Weights of a small mixture-of-experts language model, trained from scratch on English Wikipedia: width 640.
Below are experts of layer 2 (counted from 0) of a mixture-of-experts language model. Rows are named router (the router's row for the expert) and show model dimensions 128-191. Each number is 500 + 25 x the weight over its row's rms, rounded and kept within 0 to 999. Numbers have three digits each.
After each expert's rows: a language model's description of what the expert responds to. This comes from a sample of Wikipedia text that the model never trained on.

# expert 52
router:512516497487485499489487514500496522499506483523512490491533524535494504540483499512524503496459547504486507529516476492503543513483487486545496508524506494494509518470502514500493480494500491
What it handles: Pipe separators and double spaces in wiki tables, especially election results and medal tables, e.g. Democratic hold |, Norway | 0 |.

# expert 51
router:508510494487530550494545486481464539480476532519491476476542525508516504524500508490487482495462551492495467521512487505522500513477513509549540485495498490479479478474493456477488489479520496
What it handles: Pipe separators between cells in statistics tables and semicolons in lists, plus abstract nouns such as public, social, economic.

# expert 62
router:515500533468496507490496505492477501538483539509476479514454486529528450453542516518483467478484503517484506513521505495543509484511507489540477480505491532529494511519521496490509499476483502
What it handles: Prepositions, conjunctions and auxiliaries linking clauses, such as to, for, and, not, would, than, plus quoted Wh- starting questions.

# expert 6
router:537530551453483533535487498466487533477473501498536490461511528507492475549500465484492481462472515523475519485523490503472539498465518500521481475503540506516535489497472495446500510497501454
What it handles: Coordinators and joiners such as and, or, &, hyphens and table dashes, plus mid-name word pieces like Goosby, manual, Permanent.

# expert 57
router:490486521535473462498487503483452493449474444479459494516484507480509533550496502486521460512498545492497526487498455503491491487536504503577475475499497510497490473524487495476497497495507505
What it handles: The words and, of, or, &, de joining list items or phrases, plus g pieces in names like Fang.

# expert 28
router:501479477465530494492503481539516502467521461507492443505508500521519519484499509518492507497494484505497501525505506472526479513551474491506475504484523489500497497476481462539497523499508514
What it handles: Subject pronouns and auxiliaries in biography narration, especially He, he, it, who, also, was at clause starts after a period or comma.

# expert 10
router:502526489471500474470495508519470483542465506523494507486444460520539509522554494508512493482501460540481506504476505527471519552470500449488509468528500525504501525476482469485475516500526546
What it handles: Common function words and modals such as to, or, is, can, under, plus word-initial pieces like Su, Un, New before York.

# expert 17
router:478459481525506507543543503502465521451481442484522478499499513528503452503508489501528521474554455490495485477441472494545495467491541507496441526533491515505487527516506471518498552489517514
What it handles: Mid-word syllables of non-English personal and place names in tables and lists, such as Ku-any-sh, Y-us-uf, Bur-und-i, plus pipes and parentheses.

# expert 53
router:475496483495510474522481503472529500485538531495541496497509529504523523478531498526503498478480496519514495519511494512557518493504497483440538461509538522514489437477493507514511442512510547
What it handles: Commas after nouns in running prose, plus final pieces of words such as -ty, -s, -y, -ion, completing specialty, hospitals, embassy.

# expert 30
router:471544515532480509501515484503536486464464511473533437538511510468506547505518480490535491492559510478489494569539450478482486518499541510486486489490517479523510472567529521495537484495468491
What it handles: Opening brackets before years or roles, like Statistics (2010 or (anchor, plus dollar signs, emoji bytes and pieces like Puccinia, Pendleton.

# expert 22
router:489530530495478497513536500539507494584512466505462530478484507537468459496519518536487547522534530519452527475497504519556499503514550505529509505492489537525524428511487533484518523459506513
What it handles: Auxiliary verbs was, is, be, are, had after a subject, and final vowel pieces of names, e.g. Kearse, Latino, Diva.

# expert 40
router:463544506465482486516480504537478475497489510499483515549498486518493481539461516472502512503470506490521543520532498472478455533472510446531499473505504515475488483524478517549538501505522478
What it handles: Spaced en and em dashes between birth and death dates or as empty table cells, plus indented line breaks and percent signs.

# expert 61
router:507478463504515483476451504500510469491505508511555492494490558482500529516499492513524534489503508550522497480526530478543510586519528506437522473498514542543519456479504503535494440511472498
What it handles: Commas after introductory dates (In July 2026,), the words of, in, that, and Romance particles de, du, del, da.

# expert 45
router:515459510506482492503495481494512530538532478535523513508481506484556540465471505486470477519521520495549487515537485522485482511482493462463477472495468521481500521529517518461514527526525485
What it handles: Inner word pieces like al, ol, f, l (Rudolph, Vital) plus = in section headings and opening parentheses.

# expert 2
router:484505503496520472487511501485493530499506524524518476523490502517496474509545484488480489493489493474487512516514518492472418518489495499503521530511495458486475456500491485529476505533481481
What it handles: Articles and possessive determiners starting a noun phrase, such as the, a, an, The, his, her, its, plus first and possessive s.

# expert 26
router:507522491475463474495535495504497502505474494512533502496508510523472506492519513492485503471486475499478513471516562529507483505520492534468508529506502528488504458508488523507500488448478513
What it handles: Short first pieces of a split word after the or a, such as t, p, co, un, mar(tial), war(ehouse), har(sh), often in taxonomy text.

# expert 1
router:498482507470558543508518552497467486496467481527502472523482517498501465493459492506515486521497527458506488557511509534488530524505492518483494542445490478506480494500491516456508544522486506
What it handles: Pipes, dashes, colons and sport words in tournament and league tables, such as Cup, Team, Championship, tournament, round.

# expert 12
router:499467484479536499537463503467480501504576515527478482505476556491503510459471514495525516485497493513497466495521521467529489481518491467467536478487520468530487514487504534505525478511458542
What it handles: Commas after places and clauses, plus connective words like also, this, new, in addition, and word pieces like companions, therein.

# expert 21
router:450570463466522532506520534479496514497500512498463503509479521466518484511521515524470490466506506500507532503514567492514497553485509509493487467464511532492521542503487478471518508452544538
What it handles: Commas, of, the and word endings in military or political history text, plus words like military, forces, against, Syria.

# expert 9
router:511518519503496490466490488517510494461493505482526491523525467535487535510498508519493513513510489478501483526511518500459482500507520497522503519513520506481526496543480550533520472525537507
What it handles: Capitalized first pieces of names and place words, such as H, E, Z, Bel, Mid, Dor, often in music and sports articles.

# expert 46
router:487538504473467507540543518482480548496493512507514547487480479466500511514525422498479496491504548482525527480551508474498519506486502509512453487519536499471539480497436534479512495519528458
What it handles: The preposition with (served with distinction, with his family) and numbers or pipes inside sports and election result tables.

# expert 13
router:518493537548497528511531489473468492488505484471526448490532485497496527504487495476470476508479539482520504489518507495490481514483522483493537468512513515503542495490503493527480496485511492
What it handles: Semicolons in lists and common nouns ending a phrase, such as days, medal, artist, music, Award, pandemic, often before of.

# expert 49
router:507473491520506525484501528467467498518464504541467537478520507519467500518479527572508543488518462508493501467521521461544529524518531479494457549504448509514530491507503499520491518475519494
What it handles: Surnames and surname endings (Brown, Smith, -ley, -den, -ski, -berg), given names like James, David, plus he and quotation marks.

# expert 60
router:510544549502465450482490517478510477489516519529538505512520527559492483545504521478472534461497493478471516495545469478468482508502502478499500487490544555476511481473483525557519473501464467
What it handles: Line breaks after periods or colons ending paragraphs, headings or list intros, plus years like 1992, 1997.

# expert 0
router:436511461484478493484509505459520522540502467497514542471508529507466503493493493515491523507516478515481497476505515517478531515567468443507494511511510480550546531476502549482471501485518501
What it handles: Pipe separators opening table rows and numbers in sports or census tables, plus mid-word fragments like sp in spooky, Spongiiferula, Bristol.

# expert 16
router:507496506496450501479453531458482493509431490504489499488511496533517528542485530515467530445500480539473485525470539527508491474467503461498495534505557516450467477512485479540491510501499516
What it handles: Final fragments of names and words (n in wouldn't, -ist, -ers, -t) and nouns for people such as wife, designer, member, coach.

# expert 18
router:495525584499489469506502475521509536467512518495496486521506525491513473516503491497471461488501524538467477479481466481516500503464520471504490516483524495474461510506524511479490507574507471
What it handles: First pieces of split English words like pedicel, coordinator, Comics, frequent, plus Thai, Japanese and Greek byte pieces and quantifiers like several.

# expert 47
router:492504528562553535475476495544487460451503484491498485537522509469503544471516501491533495504511492494495529521496472464484506533513483511490475537520514494504509504543496530494498468518510502
What it handles: First pieces of capitalized names and words split into pieces, like Prov-idence, Art-hur, Mid, Pu, often in species taxobox text and non-Latin scripts.

# expert 8
router:485470512494516569530494511504524526469455493523505528491540518479518478506510487508494476486503492483482468462480484514447456499536527497512520486529496512531487486542504510520527550527497522
What it handles: Pre-noun modifiers after an article, such as this, most, some, same, true, perfect, first, plus Binomial in taxonomy boxes and Thai or Japanese bytes.

# expert 42
router:494544500501458491500500533501463477511498534528518501481509508520512537490494445508486514455550527515503488505505518470471528525484531499556461489493495483521535512510512504536522498482499518
What it handles: Math and code symbols like {, +, ±, ^, identifier and chemical strings, digits in tables, and Persian or Thai characters.

# expert 56
router:488470501470477515568503488452461497486487499480482500464522474506491481514528492484495492458502532468506467489452521472486531486556479531501510496555504477507496487507500516454503527485490444
What it handles: Pipes, dashes, decimals and measurement units inside tables and infoboxes, such as km, ft, mm, ±, %, and score separators.

# expert 37
router:507479502497491503495505501499485500477524465516443522506481502496502494518452507523530517515502543490467519472478524499519527476511469533509524512502512522516495468507482514449497534500496489
What it handles: Coordinators joining words or clauses, such as and, or, but, while, &, slash, plus commas and -ing endings of verbs.

# expert 25
router:508496484509524452483490503508549481473480529482495550466480499476536531501473528462523489479541511511516484473536480516488538543486473474480536485485516498477475493487470456516556476508518456
What it handles: First pieces of proper names split into several tokens, such as St, Co, Ra, Be, Har, in Tol-edo, Conn-elly, Hoff-man.

# expert 34
router:513513466475490466526502495506536475474554536516489440505496493509474495501519465507506536500495527534527524522474498512464505502495495496524459484494493514483479472483484467521463491467524514
What it handles: Nationality and place names like American, Spanish, British, Munich, United States, plus first names and pieces of foreign names and codes.

# expert 55
router:514519512525545520469456515483534538556497475480504517469504471470518490516472499472520508576478487518509489493466473516499525464482523477495501466499483535504494572506518492502473487479475483
What it handles: Words in scholars' and writers' biographies such as University, published, wrote, research, articles, and word-starts like rec, sc, disc.

# expert 14
router:487514502453490491503548490483523492456532501510548514532554551529552510470502485484524471465508485504461505496521519449522491490463521450519468494508507513481481501516495509483478466487500498
What it handles: Opening pieces of uncommon names and technical words, such as Ple(istocene), ped(icel), Mad(eleine), plus Thai/Japanese bytes, sentence-final periods and closing brackets.

# expert 29
router:511514528462481498496489518456487472540468525493526523523484520505510470493491496497523505494509473527500527502466519520494469490492539493559500504465506522417494507479504511509495486484479512
What it handles: Periods ending sentences before a heading or a new sentence, plus =, !, ? and dashes in heading markup and table separator rows.

# expert 20
router:483517499545503490498519496462515466516476548528453481496493491473506442486511537469497544517502465473495488507529526508525501492514553476493501520480495485475522482487501485451535547478512491
What it handles: Verb suffixes and verb-linked prepositions, such as ing, ed, from, to, into, back, return, and mid-word pieces like extra-ct, rel-eg-ation.

# expert 35
router:499480465495492478476493469533484551532495489505489507458488469510481479500533504513537463521533489490511485525513480500482542499546511511518458501495477519470493487491495449550501466531474511
What it handles: Country names before athletes' names in sports tables, degree signs in coordinates, closing parentheses and v. in case citations, and non-Latin script bytes.

# expert 33
router:484499544500518502540464523469529477482487503498501486507514483513475515488480509507459480500497543500513461532479513558492482482498492548523512552478541504531502537488511472470469534531490432
What it handles: Line breaks, he, born and stat words in athlete biographies and census text, such as runs, population, footballer, season.

# expert 58
router:493522470490509498503479505489516511518498520518469488493523483502530486525529482492463495524535497516537498510488513542482467489518489521507490511508531483535521523467529495516498507520521476
What it handles: Equals signs in section headings, possessive and number determiners like his, their, one, two, and mid-word pieces such as m, se.

# expert 4
router:469521526503515449497454471499508504473484518544472509499498486516494499530493521485479506516449484477491543515533515474500438536516509452486508470520535527483534488492462489548534497527537484
What it handles: Closing parentheses, brackets and braces ending a parenthetical, plus quotes, percent signs and digits inside tables and lists, e.g. (caretaker), (2016), Platinum.

# expert 48
router:522418497524488521513440483518512535442473535479461472499494497508490538517521429525475475521510466465505495464464446514480516494477527537442500505471459519532480540479498511489477531539513544
What it handles: First names and surname pieces of people, such as Harry, Johnson, Kramer, Kroger, Koloff, plus country codes like FRA, ENG.

# expert 27
router:511520515483497493507465473545513515455502495547516482497538516519525476475502503538518548473519513480484493467483502546508475486549515476525488447503484515502543492543486488512544490484539515
What it handles: Closing parentheses and words about naming, use and form, such as name, known, used, model, plus section headings like History.

# expert 59
router:499475514476532488533492483540512480502540486482514533518483477484496512511524482512485520523508494478525510502502484476547491510489468506524502518514507488540508510424483559515482454468531481
What it handles: Final syllables of names and words like -na, -th, -ni, -ber, plus ordinal suffixes (113th), single digits and century, often before pipes or commas.

# expert 11
router:474514441454519490482509505500533513540473522495499470499514472474496466506490500472506546483487500515481521481480450497480507474513520500488465503487506524514508478457481497511475522503483527
What it handles: Pronoun subjects and verbs like he, was, had, get, buy, plus heading = signs, list dashes and word-opening prefixes dis, sub, Pro.

# expert 5
router:485500560477506503477477501474505505535470492493502498496535460550506462504489480508487467517485465464532531545490484532488463549501498525476506500500513494476535490482504538502531448516482477
What it handles: Articles the, a, an after prepositions like of, in, to, plus capital initials and word-opening pieces such as c, ci, St, rec.

# expert 54
router:507548551502457452483498515481513478487516524534540509510524528556495480556507516475465530461497498483473519493540466477464491512505501479497501487484553557475521485473475525555516476497463462
What it handles: Single and double line breaks ending list items and paragraphs before headings, the slash in coordinates, and years like 2003, 2023.

# expert 38
router:496514504514463514511503495453484490481463496568470569527548513546517497526506538476500512509507505459478543498535478498509449496505521480466514487483533496504478487510486529477489499503523449
What it handles: Digits, years and time or distance units in dates and tables, such as 2010, 000, years, km, and closing parentheses after dates.

# expert 41
router:547547450541479487501506525468550560486495539469500500428479490527471490530501501524490494531517453507505517513511505500512472483487495460502469526488512555491517476498498532528531502475489471
What it handles: Opening parentheses and quotation marks, apostrophes, slashes, braces and dollar signs, often before numbers, years or song titles in tables and lists.

# expert 39
router:530551494484525492530473493546476506493523487483473499518538483512485496487530430486509489487511537476489500527519506499490555468456502499500467447521499514519557477487467497489476503505518527
What it handles: Prepositions and light verbs in running prose, such as by, is, with, as, about, including, usually starting a phrase.

# expert 3
router:500490484494494493497490484476521472535536539517534494471491470489523511494513503496459523471500505473511520487512496544476496492526507516487581471463475541469515470558477539487510494493466500
What it handles: Colons after field labels in infobox-style lists (Website:, Summer (DST):) plus syllable pieces like ti, si, ta, di inside names.

# expert 63
router:512505462438490502443493516545530521556496529528487523499509482502477480482484460495506461456498502487516507507511479513477501503536481474522530511533520473485477501497487503483513420497513511
What it handles: Last letters of words such as plural s, final t, y, apostrophes, and possessives like her, their, whose.

# expert 15
router:455490466488492480488541499496486495512440507443536486491482476496471483457540507522478486473478500500476513462495486495542505459479491495506437525514495504519511519520469450515487518526463504
What it handles: Syllables inside Japanese, Indian or Slavic names (Sh, Ka, ka, Ko, z), plus table pipe separators and was or had.

# expert 43
router:495508495459472531532499527551494479519518475528453467510477510503469516516502497499524530509510540498502523483501552479503482488509479445500517499499523484499500493535495489483523529525506472
What it handles: Equals signs closing section headings (=== History ===), and final pieces of names or terms like wood, chronology, listing, station.

# expert 19
router:511523526442529513525509535496522492522504516491505490488502468490523496493458496538549512501493492480472490503510539490448527506470529532514477498519475523506464476497518481487553510478488494
What it handles: Inner pieces of technical words in biology, chemistry and medicine (recept-or, ant-agonists, cogn-ition), plus list hyphens and the, in.

# expert 7
router:522481501498492482529504512533550511530482547479487486490503492518535449518523533449473452516471513483492484493487521456457496500518503499418505529514514526516520517515503496511450457476499507
What it handles: Plural suffixes s and es closing nouns and names (ranks, Angels, agencies) and verbs like was, were, are, can.

# expert 50
router:499543497483481453492474518463504509493510517528542491512532549541491502545501491491474514481511473520489524541520486465498475535486491477497494484478572551459523446479475511569503489500473477
What it handles: Sentence-final periods, digits in score tables, and odd middle pieces of names and words, such as aka, lo, iu, ez.

# expert 36
router:522450535533498483575471480497509503478525486452500547520519477510466459508543459525491541491491505519518443496509479523505506497522459514479506492484474472523500535521509503505523519513561483
What it handles: Line breaks and field labels in infobox-style lists, such as Location, Coordinates, Head coach, Species, plus degree signs in coordinates.